Below are experts of layer 9 (counted from 0) of a mixture-of-experts language model. Rows are named router (the router's row for the expert), gate (a neuron's input weights, with its number), up (a neuron's input weights, with its number), down (a neuron's output weights, with its number) and show model dimensions 288-383. Each number is 128 + 32 x the weight over its row's rms, rounded and kept within 0 to 255.
After each expert's rows: a language model's description of what the expert responds to. This comes from a sample of Wikipedia text that the model never trained on.

# expert 32
router [111 180 109 196  68 151 118  84 113 145 153 158 176 148 163  53 135 122  88  87 129 115 111 152 119 138 126 113 157 134 105 179 122 123 186  40 153  90  87 171  96 154  98 123 139 113 162  99  70 162  72 171 117  93 144 110 155 147  63 124  70 145 182 206 147 159 120 181 162 113  97 169 132 142 108 136 128 118 144 100 124 120 111 112  72 125 175 164 150 135 104 132 166 155 201 156]
gate0 [150  98 138 168 129 194 141 155 110 156 124 155 121  69 134 126 104 107 140 104 111 123 105 102 148 128 150 167 124  67 150 144 190 167 163 105 123 133  94 119 116 164 139 104 116 127 107 156  99 166  91  84 155  95  99 133 152 139 229 136  93 144 160 202 114 118  80 149 123 122 191 156 141 178  68 105 101 128 100 122 165 110 105 131  54 145 109 139  75  88 184 110 154 157 155 145]
up0 [171  76 156 120 137 124 135 132 115 110 130 161 107 130 121 125 131 157 142 127  72 169 124 202  93 106 179 128  98 120 142 173 100 121 153  91 118 163  88 136 135 104 114 130 181 123 102  78 156 112 101  89 146  94 133 105 122 134 138 133  82  67 147 112 135 105 150 121  98 137 157 152 119 103 203 119 126  94 177 149 131 131 141 102 120 155 117 137  84 159 149 108  96 179 103 145]
down0 [ 81  71 110 120 116  95 115 121 138 136 115 152 194 139 110 127 148 126  83 157 166 137 108 116 158  86 107 113 157 145 134 150 120 144  86 131  98 147 123 166 130 117 105 178 186 105 101 128 121 118 146 138 145  94  85 100 149 112 169 106 125 123  97 138  75  66 168  83 168  97  95 156 116 139 139 190 125 143 171  97 115 146 143 164 132 109  80 179  85 100  72 147 130 115 169 131]
Description: Taxobox fields and Latin name pieces in biology articles, e.g. Phylum: Nematoda, Genus, Species, -idae, -ae.

# expert 29
router [128 181 119 135 139  84 135  79 147 153 151 194 179  98 167  77 106  88 129  88 104  54  59 102 143 182 166 133 127 131  94 143 172 139 151 104 152 107  95 103  46  91 152 157  69 178 119  85  92 153 147 107 140  59 136 109 241  68  81 130  82 123 125 149 146 163  96 180 187 130 188  94 109  89  83 152 136 184 173 157 142 201 131 143  98 148  87  94 154 131  65 101 197 103 116 121]
gate0 [136 210  83 143 139 154 159 152 143 149 134 106 139 121 190 136  97 109 182 129 162 149 138 103 123 103 121  77 118 108 134 183 140 122  70 152 147 129 117 106  95 161 103 125 186 137 132  39 143 155 145 105 102 127  75  92 200 103 124 137  37 118 102 118 128  89 191 160 155  95 125 178 156 117 163 123 114 149 149 126 127 103 169 146 176 129 116 117 112 112  51 143 156 103 146 165]
up0 [146 153  97  96  95 166  99 125  75 172 101 131 103  97 175 168 170 169 119 101 150 102 160  95 146 130  78 138 104  90 124 142 100 190  76 109  96 149 110 158 139 181 144 163 122 146 111 213 166 161 107  98 133 133 153  86 143  81 147 122  96 140 130 152  98 110  73 123 163  80 143  62 174  89 152 164 130  93 117 118 139 109 176 100 151 145  95 152 140 179 124 114 132 103 120 143]
down0 [114 150 117 149 153 173 112  79 157 160  98 111 141 151 120 134  53 168 118 146  56 121  77 129 136 138 145  82 136 175  91 125 133  90 133 143 141 114 183 165  60 134 155 136  83 161 200 148 164 137 120 124 109 161  95 138 150 143 108 136  33 134 136 167 140 193 170 132 146 163 198 148 153 100 154 140 160 105 129 148 124 186 100  88 127 110 122 170 140 114 182 162 163 146 116 155]
Description: Syllable pieces inside personal and place names, mostly Spanish, Portuguese and Italian: San, Santa, Juan, Gonzalez, Guadalupe, Inácio.

# expert 20
router [135 141 173 167  98  92 166  76 123  76 114 162 106  96 137 124 158  97 115  68  71  66 119 105 156  97  76 114 149 155  90 140 111 182 135  84 129  87 130 183 102 162 112 139 111 116 153  52 111 161 131 138  87 111 177 104 121 154  88 161 133  99  87 137 117 127  90 186 144 175  99 166 110 155  70 125  93 150 133 144 147 142 109 128 128 199 103 104 126 138 113 144 150 163 172 152]
gate0 [153 127 126 156 117  89  82 107 122 147  45 171 182 193  99 171 140 101 117 181  69 128  41  97 104 119 189 130  88 127 144 131 137 101 179 100 106 126 192 103 103 133 125 142 123 121  74 178 109 204  98 124 114 162  43 124 148 104 146 127 175 106  92 168  62 192 149 112 142 186 152 126 120 161  92  97  90 141 126 127 123  68  72  87 127 162 129 223 111  96 148 141 112 126  98  70]
up0 [106  98 151 131 164 141 131 140 141 149 121 136  82  42 147 117 143 110 147  99 131 102 131 158 142 113 129  94 102 125 155 102 102 161  36  78 139 162  44  71 132 132 156 111 160 175 139 140  47  89 169 119 141 119 184 188 108 118 158  86 155 144 156 163 157 132 134 100  77 168 164 179 102 122  94 124 169 115 117 120  99 136 109 212 153 128 209  88 164 174 163 116  96 119 132 159]
down0 [ 96 151 110 137 118  89 152 147 126 139 129 181 111  79 148  78 175 177 160 134 154 129 160  89 123  74  86 110  85 108 168 137  88 126 118 150 170 116 143 111 130 168 101  93 134 113 119 127 143 104 130 157 116 162 142 131 176 163  35  81  71 134 114 116 165 160  92 157 126 144 120 153 189 128 145 129 118 112 109 129  85 123 124 131 107 168 139 130 107 133 157 130 180 140 119  93]
Description: Double line breaks before == headings == and institution nouns like University, School, College, Academy, Award.

# expert 16
router [139 110  98 145 141 113 138 120 100  82 132 164 105 129 129 109 131  51  89 109 140 111 142 142 185 140 131 118 160 138  98 106 151 121 110  88 135  81 118 176  85 161 160 151 127 113 127 102 106  94  96 147 115 128 234 148 194 100 133 162 119 105 141 141 170 162 123 163 135 161 112  99 115 105 125  74 180 158 141 186 170 111  93  93  76 114  93  88 169 189 110 129 109 174 172 181]
gate0 [ 88   6 121 112  90  88 116 144 110 151 136 106 142  90 139 124 152  86 136 106 111 145 155  92 166  98 122 112 121 183 129 131 104 168 205 153 183  92 181 126 155  73 103 147 152 128 138  96  96 154  15  99 137 178 156 131  88 132 125 188 123 131 107 115 100 128 143  73  99  96 129 123 172 109 131  95 169  93 187 129 132  79 163 122 130 158 149 198 101 157 111 155 132 105  97 137]
up0 [ 72 118 177 120 118  59 118 121 102  80 109 123 133 151 124 143 127  86 112 151 153  74 115  83 175 130 135  91  98 119 163 107 139 125 124 138 144 145 120 109 158 129 112 106  74 123 114 130 112 190 128 126 162 149 152 149 140 106 150 154 139  87 114 191 119 140 105  57 123  57  98 149 166 166 155 100 114  73 118 122 111 116 198  74 142 105 128 184 106 129 127 165 108 152 117 103]
down0 [160  63 165 116 119 152 125 168 120 130 119  81 165 104  65 119  58 128 173 144 148 143 125 113 127 154 129 207  96 155 187 122  75  40 136  85 120 161  99 138 180 123 119 173 136 132 160 115 136 190  75 159 109 129 161 109 114 113 166 131 112 151 120  86 109 149 127 121  94  92 127 138 155 155 114 150 165 168 167 138 131 112  83 104 165 137 152 161 124 114 109 152 139 147 148 190]
Description: Word pieces inside longer Latin- or Greek-derived words, often the second or third piece, such as b-acc-alaureate, Mi-oc-ene, an-cest-ry.

# expert 27
router [ 87  98 113 185  77  94 159 138 131 133 112 120 158 164 202 100  60  90 182  84 136  97 140 163  93 138 156  88 140 126  92  88 115 164 124 129 124  99 133 126  67  95 153  95  70 149 177  64  59 118 121 121 128  83 146 143 184 110 130 155 107  88 129 103 126 156 126 156 166 183  94 156 127 152  81  90 101  85 181 109 139 108  55 107  94 117  90  36 126 180 120 131 127 144 149 127]
gate0 [147  77 144 143 132 107 167 119 168 142 109 165 160  51 149 116  72  78 132  84  79 166 138 158 135 139 134 158 151 111 110 100 158  65 110 138  78 138 172  87 126  79 105 140  90  81  91 133 109 109 119 114 150  65 127 176 137  99 186 118 117 100 138 112 122  55 130 115 112 160 118 138 145 135 111 115 145 110 134 113 111 152  71 109 130 168  83  84  91 162 111  91 121 102 168 166]
up0 [175 130 122 135  88  90 130 165 155 156 145 158 107 106 141 104 102 146 151 111 103 207 131 147 136  71 131 131 106 107 119  74 207 163  70  89  94 157 128  95 182 163 164 122 110 123 165 162 181  93 132  92 119  81  94 189 128 164 115 150  75 116 127 108 101 125 139 165 167 101 154 139 173 150  91  69 108 110  74 144  95 153 107 124 114 165 133 128 185 137 150 112  94 137 109  57]
down0 [119  77  92 125  87  64 126 122 166 163  92 120 160 107 106 128 104  97 118  88 128 142 145 142 178 163 125 169  74 100 115 147 155  95 147 150 112 176 156 164 162 153 157  86 151 156 151 197  89  99 141 150 153 171  82  72 126 143 112  61 138 189 138  52 159 168 131  60 115 143 129 163  89 146  96 104  88  80 192 158 148  99  84 111 129 172 119 135 105 153  98 121 129 177 115 137]
Description: First names and joining words in genealogies and credits, such as William, Henry, son of, Duke of, and, &.

# expert 58
router [112 134 130 137 128 114  93  67 144 121  98 153  62 123 168  80  82 149 125  78 157 122 102  93 134 162  86 174 197 160  92  88 165 140 187 109 134  66 147 108  75 156 134 185 162 121 107  45  97 184 183 130 128 127 136 119 142  96 132 114 149 117  99 117 132 122 146 165 178 136 197 148 139  90  90  95 119 165 124 148  81 136 170 145 128 152 155  73  96 151 111 205 154 139 149 131]
gate1 [161 158 162 109 115 112 103 115 193  65  97  83 171 123  86 108 164 129 146 158 125 189  94 153 110 182 163 142 100 140 100 116 148 168 136 117 112 105 138 182  99 130 107 105  82 236 118 137 157 143 153 148  90 156 149 105 135 127 151 139  95 174 117 147 115 116  68  92 117 100 144 149  89 170 154 136 121 135 102 164 126 126 128  58 120 145 111 165 137 102  90 134 113  33 132 117]
up1 [144  83 116 165 114 144 121 156  97 126 105 170 151 145 164 126 154  46 138 188  99 101 165  97 136 113  86  98 118 168 150 108 104 165 166 117 116 151 148  76 158 166 147 142 102  73 120 138 147 158 110 119  97  98 118 129 174 126 136 110 139 109  91 195 108 180 181 152 138  98  98 140 161 133 153 173 116 121 136 138 157  84 145 103 145 127 154 149 129 140 140 167 159 166 127 161]
down1 [116 129 141 135 136 139 130  83 133 129 121 138 122 148 150 101  45 120 197 164 154 109  98 170 117  94 133 137 203 167 148 129 152 158 116  92 129 120 104 114 101 205 150 119 134 148 136 135 126 125 104  86 143  80 107 150 219 157 135  57 171 127 155 163 125 138 108  85 109 143 117 143 103 129 111 188 101  45 136  96 127  98 122 138 103 132  79 144 167 135 112 110 131 168 121 144]
Description: Verb beginnings or stems right after was, is, be or were in narrative prose, such as was wa-ived, was su-pposed, dis-mi-ssed.

# expert 3
router [ 96 153 101 166 134  62  95 118  81 151  95 167 147 175 184 162  84  72 105  96 140 106 124 105  92 142 148  94 158 117 111 108 116 227 196 109 144  69  99  49  55  99 160  97 118 123 191  33 121 182 121 124 113 113 129 123 230 109  88 172 116 102 112 127  81 149 109 168 144 122 133 147 136 149 113  86 102 167 142 128 144 211 139 143 119 151 119 102 174 163 104 101 152 147 121 135]
gate6 [199 142  49 194 131 138 128 132 141 128 162 140 157  96 156 119 188 109  91 130 150 178 163 165 158 137  95 143 129 148 165 147 128 194 171  95  91 111 181 116 138  94 143 134 117 143 111 112 131 170 146 101 108 130 120 108 155 118 129 157 127  45 163 166 131 102  92  66  98 134 153 103 116  97 123  99 175 142 103 162 167 140 108 125 125 132 169 109 140 137 147  73 109  93 177  59]
up6 [100 138  41 131 161 120 168 115 142 189 147 136 119 133 135  94 187  95 116 145 177 137 138 175 128  86 132 180 185 117 141 131 172 100 100  83 115  80  82 156 182 122  83  96 154 156 111 109 114 139  82 139 158 117  95  94 155 159 122 161 149 104 162 138 169 143 154 143 118 132 134 138 105 119  79  43 130 157 121 143  95 101 142 198 183  91 119 106 112 100 154 131 155 127 165 115]
down6 [ 75 167 110 147 110 191 111 187 188 124 177  93 115  44 129 157 125 178 138 157 104 135 133  75 167  99 104  85 137 162 121 106  62 116  98 102  87 157 160 118  70 123 111 133 130 165 156 109 102 218 127 117 143 141 164 119  90 132 119 120 190  81 160 163 143 160 101 160 152  98 172 130 105 167 146  63 149 136 130  99 184 118 145 162 178 106 164  82 146 137 167 124 149 164  52  57]
Description: Inner and final word pieces of personal surnames, often foreign, in rosters and tables, such as Hamps-ten, -mann, -ić, -sson.

# expert 14
router [ 77 142 140 141 140 120 162 109  94 123 134 101 135 195 159 123  99  79 104 133 148 115 128 113 176 152 102 146  90 161  86 123  95 114 127 104 175  85 136 182 101  82 157 167  99 113 137  52  73 215 134 116 158  16 174  74 144 125 144 137 140 132 147 145 133 172 178 132 126 161 184 175 128 109  66  98 148 117 141 171 163 134 107  95 112 111 118 104 142 136 114 144 171 188 145 141]
gate0 [152 116 165 158 110 163 118 136 186 133 141  78 166 183 168 120 114  86  86 123 157  85 129 125 150 125 131  80 210 169 138 174 177 155 135  61 117 107 130 126 126 109 122 151 161  53 121 118  90 133  62 112 143 181 175 149 134 172 112 179  58 103  77 138 165  82  87  64 106 123 153 128 132 102 143 117 173  85 117 128  91 153 122 138 113 157 101 109 100 146 145 139 142 172 151 114]
up0 [115 135 134 111  84 104 156 110 140 193  92  76 147 165 124  91 150 132 123 158 138  92 142 102 139 128  90 183 168 113 200 120 139 167 125 114 132 140 130  95 161  67 132 103 111 126  56  88 130 119  99 121 105  98 129 160  92 140 130 152 104 139 119  96 177 115  99  85  66 123 155 113 107 164 186 123 149  76 135 171 124 188 118 132 132 180 137 122 144 132 157 139  66  81 108 119]
down0 [128  85  70 147 155 129 122 128  56 137 116 126 109 110  90 194 117 130 160 133 129 155 122 185 119  93 193 134 129 163 116  78 133 153 144 130  72 107 158 120  71 157 157 127 111  78 118 135 163 116 137 132 104 156 173  80 105 130 140 144 112 115 177 186 133 102 146 102 116 129 147 111 136 222 148 102 153 122 144 118 181 111 135  50 152  73 110 196 120 117 118 107 136  98 162 199]
Description: Short letter fragments inside foreign or unusual proper names and acronyms, e.g. Má-la-ga, O-hr-id, Ma-o, P-TS.

# expert 33
router [131  82 140 157 110  98 161 110 110 119 154 162 110 121 163 136 136 127  84  83 180 148 158 132  81 175 148 137 114 175  88  80 124 135 144 108 133  96 156 100 121 113 129 125 108 118 138  82  99 122 130 112 125  48 141 134 135  63 103 151  91 112 104 172 144 125  84 202 101  82 104 117 136  89 102 115  89 132 137 144 141 146 133  61 130 162 175 144 168 159  81 149 119 149 164 108]
gate0 [124 137 137 159  69 121 141 130 109  93 185 164 157 173 101 116 129 128  61 114 123 130 120 129  39 190 125 115  60 142 137  63 140  83 165  90 110 164 139  98 153 121 143 132 155 109 136 103 140 134  89 138 166  58 106  92 181 127 144 148 118  93 116  95 144  99 172 168 167 151  92 151 134 152  50 124 121 129 150 170 148 126 124 113 135 137 166 119 159 156 136 158 146 194 129 136]
up0 [111 122 173 137 158 129  84  88 152 158 133  69 153  83 145 141 134 121 155 146  88 155 132 144 203  71 146 171 172  91 131 215 143 144 103 165 140 102 167 151 139 123 136 178 113 110 119 187 125 139 145 145 124 176 180 169  78 139 126  74 161 164 160 179 160 141  97  84 127 161 163 116 195 148 162 167 165 125 132 120  97 125 170 132 104 127  81 124  54 150 148 163 110  86 143 102]
down0 [160 174 120  84  94 134  90 123 131 146 112 153 153 168 133  70 164 177  86 153  85 111 105  94 147  53 155 139 135 166 126 167  78 157 160 137  99   0 153  75  80 163 126  90 129 140 173  83  97  87 164 100 159  93 114 164 134 131 140  74 167  97 111  91 103 107 187 144  57 109 142  83 107 139 111 160 168 164 133 132 148 143 116 186  77 124 136 154 104 140  86 143 139 157 142  98]
Description: Second or third equals sign in wiki headings like ==Reception==, plus apostrophes and articles in album and band prose.

# expert 37
router [134 183  98 217  74  99 143 104 142 117 177 179 139 158 150 101  82  81 153 103 106 143 125 170 174 127 115 124 188 153  98 166 129 131 151  72 127  75 106 178  83 155 136 125  87  94 144  91  87 178  78 149 165  71 177 131 117 127 139 183 105 107 111 165 131 161 155 162 129 104 141 140  86  98 107  75 149 125 168 100 131 172 150 184  88 150 143  95 145 168 110 166 160 169 155 127]
gate0 [ 74  99 153  95  82  91 127 106 111  78 133 130 152 142 150 101 135 130  96 160  98 121 182  97 144 131 114 144  79 171 177 112 118 143 118 147 138 130 103  96  49 130  80  87 170 151  90 154 140 112 125 178 137 163 130 114 124 134 120 163 139 113  75 124  36  85 141  90 103  74 125 138 125 156  97  71 222 141 142 152 211 110 117 118 107 107 130  94 165 128 112 155 129 133 113  94]
up0 [166 152 103 102 163 115 102  99  91  84 108 103 126 106 112 151 138  64 140 114 110 111  68 100 156  82 147  98 162  83 123 152 103 134 124 123 100 102 123 145 209 137 110 220  67 118 129  64 135 134 124 115 117 119 121 149 107  78  83  82 104 117 161 139 126 183 106 131 166 121 128 122 142 124 137 128  81 124 110 177  95 156 155  78 132  87 108 169 119 125  91  45 138 177 177 160]
down0 [181 159  64 150 140 138 128 145 114 110  99 149 119 117  90 143 126 105 137  67 177 116  92 152 130 149 127 139 135 109  66  78  56 107 100 142  99 140  98 145 161 123 168 165 112 121 172 142 169 134 124 155 174 112 112  72 127 108  72 167 125 148 126  91 102  66 116 160 178  68 120 151  99 165  52 136  26 151 121 140  81 105 190 153 148 133 144 145 114 191 100  89  59 138 140 193]
Description: Middle and end pieces of common or scientific nouns in descriptive science and biology text, e.g. alkalis, polymorphic, telomere, palps, plus words like gas, roof, protein.

# expert 35
router [117 153 127 138  97  90 111 124  99 109 139 168 116 143 201 120  97 111  99  75 106 112 132 109 102 166 172  97 175 149 111 127 133 117 131 120  89 122 142 133  45  49 114 151 112 115 166  63  99 191 125 110 138 126 141  99 143  95 100 136  70  72  92 131 163 140 130 198 139 153 130 110 129 198  19 110 112  94 154 125  86 132 154  84 102 144 176 135 131 163 129 175 103 147 162 144]
gate0 [151 137 133  92 116 150 138 123  98  58 137 135 181 166  90 142 122 171 147 121 205 126  59 100  88 138 103 132 150 113 119 137 137 176 117 139 119 200 169 138 209 170 134 120 112 143 190 198 143 153 139 163 100  90 135 108  93 147 159 155 145 151 150 127 104 108 176 124 102 101 179 106 130 121 139 121 136 147 150 115 126 119  88 167 142 177 112  65 114 135  67 123  92 158 122  86]
up0 [193  97 122  86 111 179  71  39 145 128 114 102 120 130 152 200 145  78 122 103 117 189 128 142 124 182 148 121 167 146 124 150  87 176 103 112  59 123 118 124 129  77 115 107 117 110 169 133 148 148 148 139 151 113 153 119 124  76 147 185 158 150 113  80 103 129  66 188 117 151 178 108 158 173 179 112 171 114 124 138  77  50 104 147 154 134  94 158 140 141 126 129 104 155 129 129]
down0 [122 137 148 120 114 126 146  65 131 136 128 131 151 123 122 159 106 120 107 122  75 160 137 155 168 132 167  66 122 136 115 130  89 120 119  93  45   6  97 168   0 138 134 126 138 141 155 107 207 171 123  85 160 134 127 165 102 117  92 137 101 165  99  86 169 126  47 170 123 164 177  97  80  98 138 112 105  78 139 136 142 139 161  85 134 103 162 144 147 122 130 200  93 129 153 137]
Description: Words and punctuation inside titles of songs, albums, books and shows: Love, Dark, Dream, You, closing quotes, ampersands.

# expert 36
router [ 81  85 166 113  68 120 140 146 138 147 139 115  55 182 165 108 153 115 103  78 103  81 113 140 133 120 130 121 156 123  71 131 115 101 141  76 190  80 139 149  85 144  83 159 128  81 142  70  24 145  91 129 106 108 158  48 135 130 136 118  51 120 142 169 129 122 149 151 131 122 102 187 111 108 104 117 156 122 154 155 153 184 127 119 122 104 162 101 128 146  87 179 148 145 176 211]
gate0 [128 180 136 101 107 129  40 128  95 154 149 108 105 165 143 138  82 163 116 104  84 100  83 145 156 148 133 110 101 173 151 133 185 158 104 150 101 118 151 136  77 185 124 160  78 131  88 140 139 153  98 125 109 114 175  92 126 107 114 161  87 203 114 149  99  78  66 122  95 101 105 130 144  99 102 122 123 154 106 166 115 185 177  89 181 121 191 167 102 186 146 102  94 134 138  77]
up0 [143 124  99 116 129 168 186 109 142 119 131 128  89 105 149 147 111 136 129 134 131 163 127 140  88 104 100 100 181 147 133 164 126 126 146 102 126 114 122  98 186 109 173  79 129 154 159 129 119 160 145 143 162  93  59 137 141  78 133 139 198 155  66 151 126 144 152  99  41 101 123 152 133  85 106 149 134 133  96 115 124  74  85 135 146 124 101 184 137 182 144 177 134 153 140 145]
down0 [104 166 178  75 153  99 115  92 117 112 133 173  48 119 173 166 144  89 198 113  92 131 147 124 193 130 164 132 116 187 121 156  18 200 121 129 136 100 134 146 131 137  82 103 134  86 103 121 140 160 128  26 147 123 138 184  95 153 190  73 152  84 127 139 148 161 144 151 127 147 149 123 144  36 115 126 135 130 105 149  96 212 121 164 113 137 129 167 134 104  95 153 162 143 116 107]
Description: Opening quotation marks before quoted terms, plus nature words like water, river, sea, fish in species and climate text.

# expert 0
router [104  55 131 160 161  76 194 107 136 132  91 166 107 100 149  96 101  38 173  92  94 164 152 139 110 124 123 146 164 125 128 124 145 141 107 103 155  77  88 144  80 128 143 155 127 103 155 102  57  94  89 100 108  96 168  95 155 106  81 131 129 135 100 134 190 187  63 140 163 152 115 121 156 105 121 137  82 163 107  96 143 159 117 122 101 167  77 106 150 139  93 170 100 112 132 108]
gate0 [157  99 159 155 123 147 133 142 110 107 103  78 131 170 166 145 101 132 166 126 167 102 142 179 132 125 129 129  85 125 194  96 105 167 106 112 126 130 153 171  39  94 111  83 159 124  66  89  84  94 115 166 151 141 126  59  83 130  93 137 154  74 135 121 102  96 187 111 103 101 178 143  75 109 180 104 117 138 156 141 140  99 107 214 122 131  93 176 122  64  88 185 133 107 122 200]
up0 [ 88 156 148  93 174 127 134 136  62 140 110 140 158 134 105 195 158  82 118 105 164 115  73 115  78 153 111 107 135  96 163 155 130 101 139 130 126  84 146 132 156 146  89 133 123 191 124 163 116 172 116 109  82 129 178 106  70 148 136 123 131 140 147 108 113 147 138  90 145  86 122 181  94 170 168 110 149 118 167 128 126 139 120 106 112 146 158 199 171 206 128  77 107 142 170 121]
down0 [102  84 121  78 109 129 195 145 127 185  83 131 142  95 122 104 140  50 137 146 105 103 195  68 154 103 158 141 120  98 138 121 170 109 126 104 123 146  85  82 133 106 123 202 119 152 155 120  95 195 131  92 183 131 153 181 137 104 160 146 124 113 113 133 132 138 118 158 185  79 100  96 118  97  91  81 109 167 124 111 120 135 139 159 129 137 132 194 140 144 129 146 172 170 132 220]
Description: Mid-word pieces ending in i, inside longer words and names, such as ti in Coalition, vi in previous, nai in reconnaissance.

# expert 40
router [107 156 145 206 122 105 180 127  75 128 177 121  99 100 142  87 106 105 115  73 167 111 133  90  82 140 150 141 158 147 108 120 101 150 153  82 170  83 143 174  94  98 150 185 118 158 153 138 102 173 170 142 118  42 140 144 106 108 132 148 158 110 122 113 160 197 144 139 129 148 124 157  71  85 108 115 125 157 198 133 136  85 112 118 121 149 148  88 177 149  48 135 143 112 140 159]
gate0 [129 117  96 150 129 119 176 141 173 121 172  63 139 133 124  97 140 124  81 129 145  97 106 136 144 106 125 118 148 165 145  97 101 183 149  93 127 122 117 112 126 114 135 146 134  71 107 153 131 153 137 133 102 143 101  75 102 123 132 106 156 101  78 127 134 140 113 118  86 128 115 136 130  91 104  36  91 141 196 137 146 172  80 122 125 123 107 147 141  99  48 154 141 146 118 138]
up0 [150 162  98 130  84 141 157  82 141 146 175 133 108 145 121 100 102  82  72 130 147 106 143 100 103  89  65 208 126 217 137 144 177 136 115 120 131 142 121 120  85 133 160 151  89 137 161 146 147 136 155 143 141 163  79 143 146 146 115 110 199  95 131 120 101 134 175 144 125 172 119  64 141 118 126 156 119  96 141 139 126 164 126 114 145 116 132 120 109 145 168 164 123 171  87 196]
down0 [147 112 151  97 147 178 130 120 116 156 144 165 128 135 120 152  77  93 139 148  88 105  41 108 129  84 112  92 160 157  90 130  38 129 129 121 133 109 115  84 110 109 126  86  83 110 190 117 153  94  87 127  97 132 126 175 126  89 139 134 138 103 139 196 161  87  94 171  77  78 184 119 133  94 167 125 130 109 136 123 190 140  79 171 168  89 190  98 115  49 155  99 140  80 138  97]
Description: Single-letter pieces inside foreign or unusual names, such as Ge-w-iss, Do-w-den, Po-d-gorica, plus "United" before States or Kingdom.

# expert 9
router [105 167 151 135 129 111  84 116 135 112 145 174  48 139 208  87  98 136  78 113 166 146 140  75 120 111 152 113 158 139 102 110 148 156 171 109 120  93 149 178  48 112 124 130 135 179 111  93  93 191 117 120 163  44 169  93 145  85  98 144  89  64  52 183 165 151 137 143 121 121 122 139 118 118  17 102 109 124 178 105  97 170 118  88  99 111 136 125  93 133 123 153 135 131 152 171]
gate0 [ 93 110 153  99 144 151  87 101 194 104 101 133 148 173 102 150 134  97 128 105 122  79 143  79 138 142 121  98 126 117 206 125 113  40 121 119 162 119  92 143 152 124 155 124 101 172  98 112 139 103 112 152 129 111 188 119 102  98 161 164 124 101 123 158 169 131 101  78 157  92 158 179 154  67  64 172 166  86 157 109  98  94 168  80 115  95 142 156 118 134 152 107 150 106 131 174]
up0 [ 85 255  73 137 134 123 157 123 121 101 113 131 126 194 160 119 156 131 152 117 115 118 111 169 132 105 170 106 153 122 111 142 179 151 136  94 161 166 121 206  89  91 108 153 175 116  98 107 129  84 170 103 146 130 115  64 174 162 133 153 128 165  88 123 110 127 129 135 151  79 121 157 187 175 163 127 113  43 130 181 154 159 147 100 120 110  79 145 145 145 174 134 150 117 130 155]
down0 [157 145 110 157 147 134 132 166 115 190 175 115  77 160 136 153 173 144 150 112 151 133 143 141  52 109  84  70 141 122 142 122 141 146 116 119 148 158 186 130 122 144 135  65 130 116 136 156  84  90 157  62 132  97 141 113 143 124 153 111 162 102  71 104 161 113 118 153  84  79  79  97 150 137 168 113 145 155 127 127 117 179  87 111  85 188 106 116 116 144  68 146 145 142 122 148]
Description: Capitalized words and pieces inside song, album, show or network titles, such as "I Could Be So Good", Do, Big, Netflix.

# expert 12
router [156 124 106 166  55  63 134 124 148 100 117 135  78 126 132 160 116 108 110  49 119 135 140 140 110 114 129 100 143 132 109 101 149 232 135  67 166  75 123 113  84  88 171 117 118 126 101  89 141 179 113 144 144 113 160  86 116 118 144  97 201  67  72 154 150 111 113 154 152 116 126 173  72 139 110  83 124 217 155  86 137 143 151 137 113 130 158  55 154 183  56 138 200 153 129 139]
gate1 [159  97  88 161 138 106 131  80  89 125 141 122  89 101 142 148 154 126 116 116 155 117 160 159 112 133 130 152 159  74  96 159 164 201  99 168  98  98  64 118 185  40 162 153 158 166 107 189 100 158  95  90 148 115  86 118 153  63 159  85 155 112 116 149 115 127 171  93 106  84 156 126  77 124 140 184 162 143 157 105 170 146 107 134 155 170  96 129 114 123 105 186  83 127 159 100]
up1 [148 161 165 138  38  85  98 141 159 225 195 156 119  63 151 168 146 179 143 147  86  98 133 106 107 160  90 148 129 120  55 114 165 124  81 164  82 122 158 125 152 121 120 121 123 136  20 195 182  58 102  88 146  86 158 143 170 154 111 184 156 100  56 122 154 141 144 129 129 139 149  79 150 132 135 140 163 117 120 136 149 145  82  77 151 111 155 140 136 139 113 128 111 191 129  87]
down1 [116 157 125  89 114 165 145  97 166 141  84 157 181 193 164 182 170 138 174 144 114 129 159 154 117  55 168 155  81 122 117 164 141 131  89 165  87 131 125 104 108 118 137 165 126 122  46 123 163 121 129 139 180  59 135  99 125 147 116 122 118 160 111 135  67 109 129 153 157 131 200 165  73 160 167  79 109 175 153 151 192 136 102 164 114 133  94 144 100  81 134  84 106 157 104 131]
Description: Opening stems of common multi-piece words, often in business or technical text, such as ass, dist, prop, approp, pred.

# expert 31
router [129 119 191 205 110 129 110  94 127 161 159 148 124 142 118 123 143  76 144 116 201  95 116 103 115 190 148 134 129 117 138  94 141 119 123 123 141  96 138 148  92  62 125 184  82 117 132  34 117 149 141 151 128  84 163 110 171 132 108 147 107 153 133 158 143 120 183 144 118 159 121 174  97 111 112 115 103 169 180 180 143 135  98 130 149 190 110 100 168 136  66 122 201 165 127  54]
gate0 [156 116 161 134 113 143 158  95 147  84  89 149 132 140 125  79 200  64 175  97 112 143 196 149  67 126 183 117 182 134 134 135 105 157 138 116 153 133 133 176 133  73 115 167 107  88 133 174 111 118 131 139 141 102 162 114 148 105 154 138 138 131 156 155 161 110 154 133 130 105 145 137 159  76 127 131 139 118 117  95 129 140 177 138 135 126  80 120  65 146 103 123 169 155 123 101]
up0 [116 171 124 118 102 155  97 159 131 151 109 136 147  99 132  94 157 167 157 132 119 147  95 131 140 106 117  79 119 117 101 129 155 141 141 160 146 135  32  79 137 119 136  98 106  86  75 122 131 109 157 162 109  94 145 143  76 112 141 126 176 109 150 128  95  99 108 119  94 135 106 179 123 134 160 138  62  90 129 147 116 134 156 122  85 128  89 121 141 124 109 148 161 131 152 188]
down0 [ 57 144 120 115  90 102 154  99 127 170 110 156  98 160 154 104 139  90  91 121  81 153  87 169  87 137 174 126 146 136  74 109 155 120 110 140  47  92  63 124 107 176  80 116  78 104 118 199 130 106 206 166 117 118 123 144 178 156 111 118 130  61 159 165 139 113  90 178 130 166 174 140 108 147 122  93  97 107 120  71 125 136 124 188 158  92 117 153 101 173 182 108  95 102 176  83]
Description: Cyrillic letters and pieces of Serbian, Croatian, Romanian and other Eastern European names and places, e.g. Đorđević, Oradea, Serbian, in sports lists.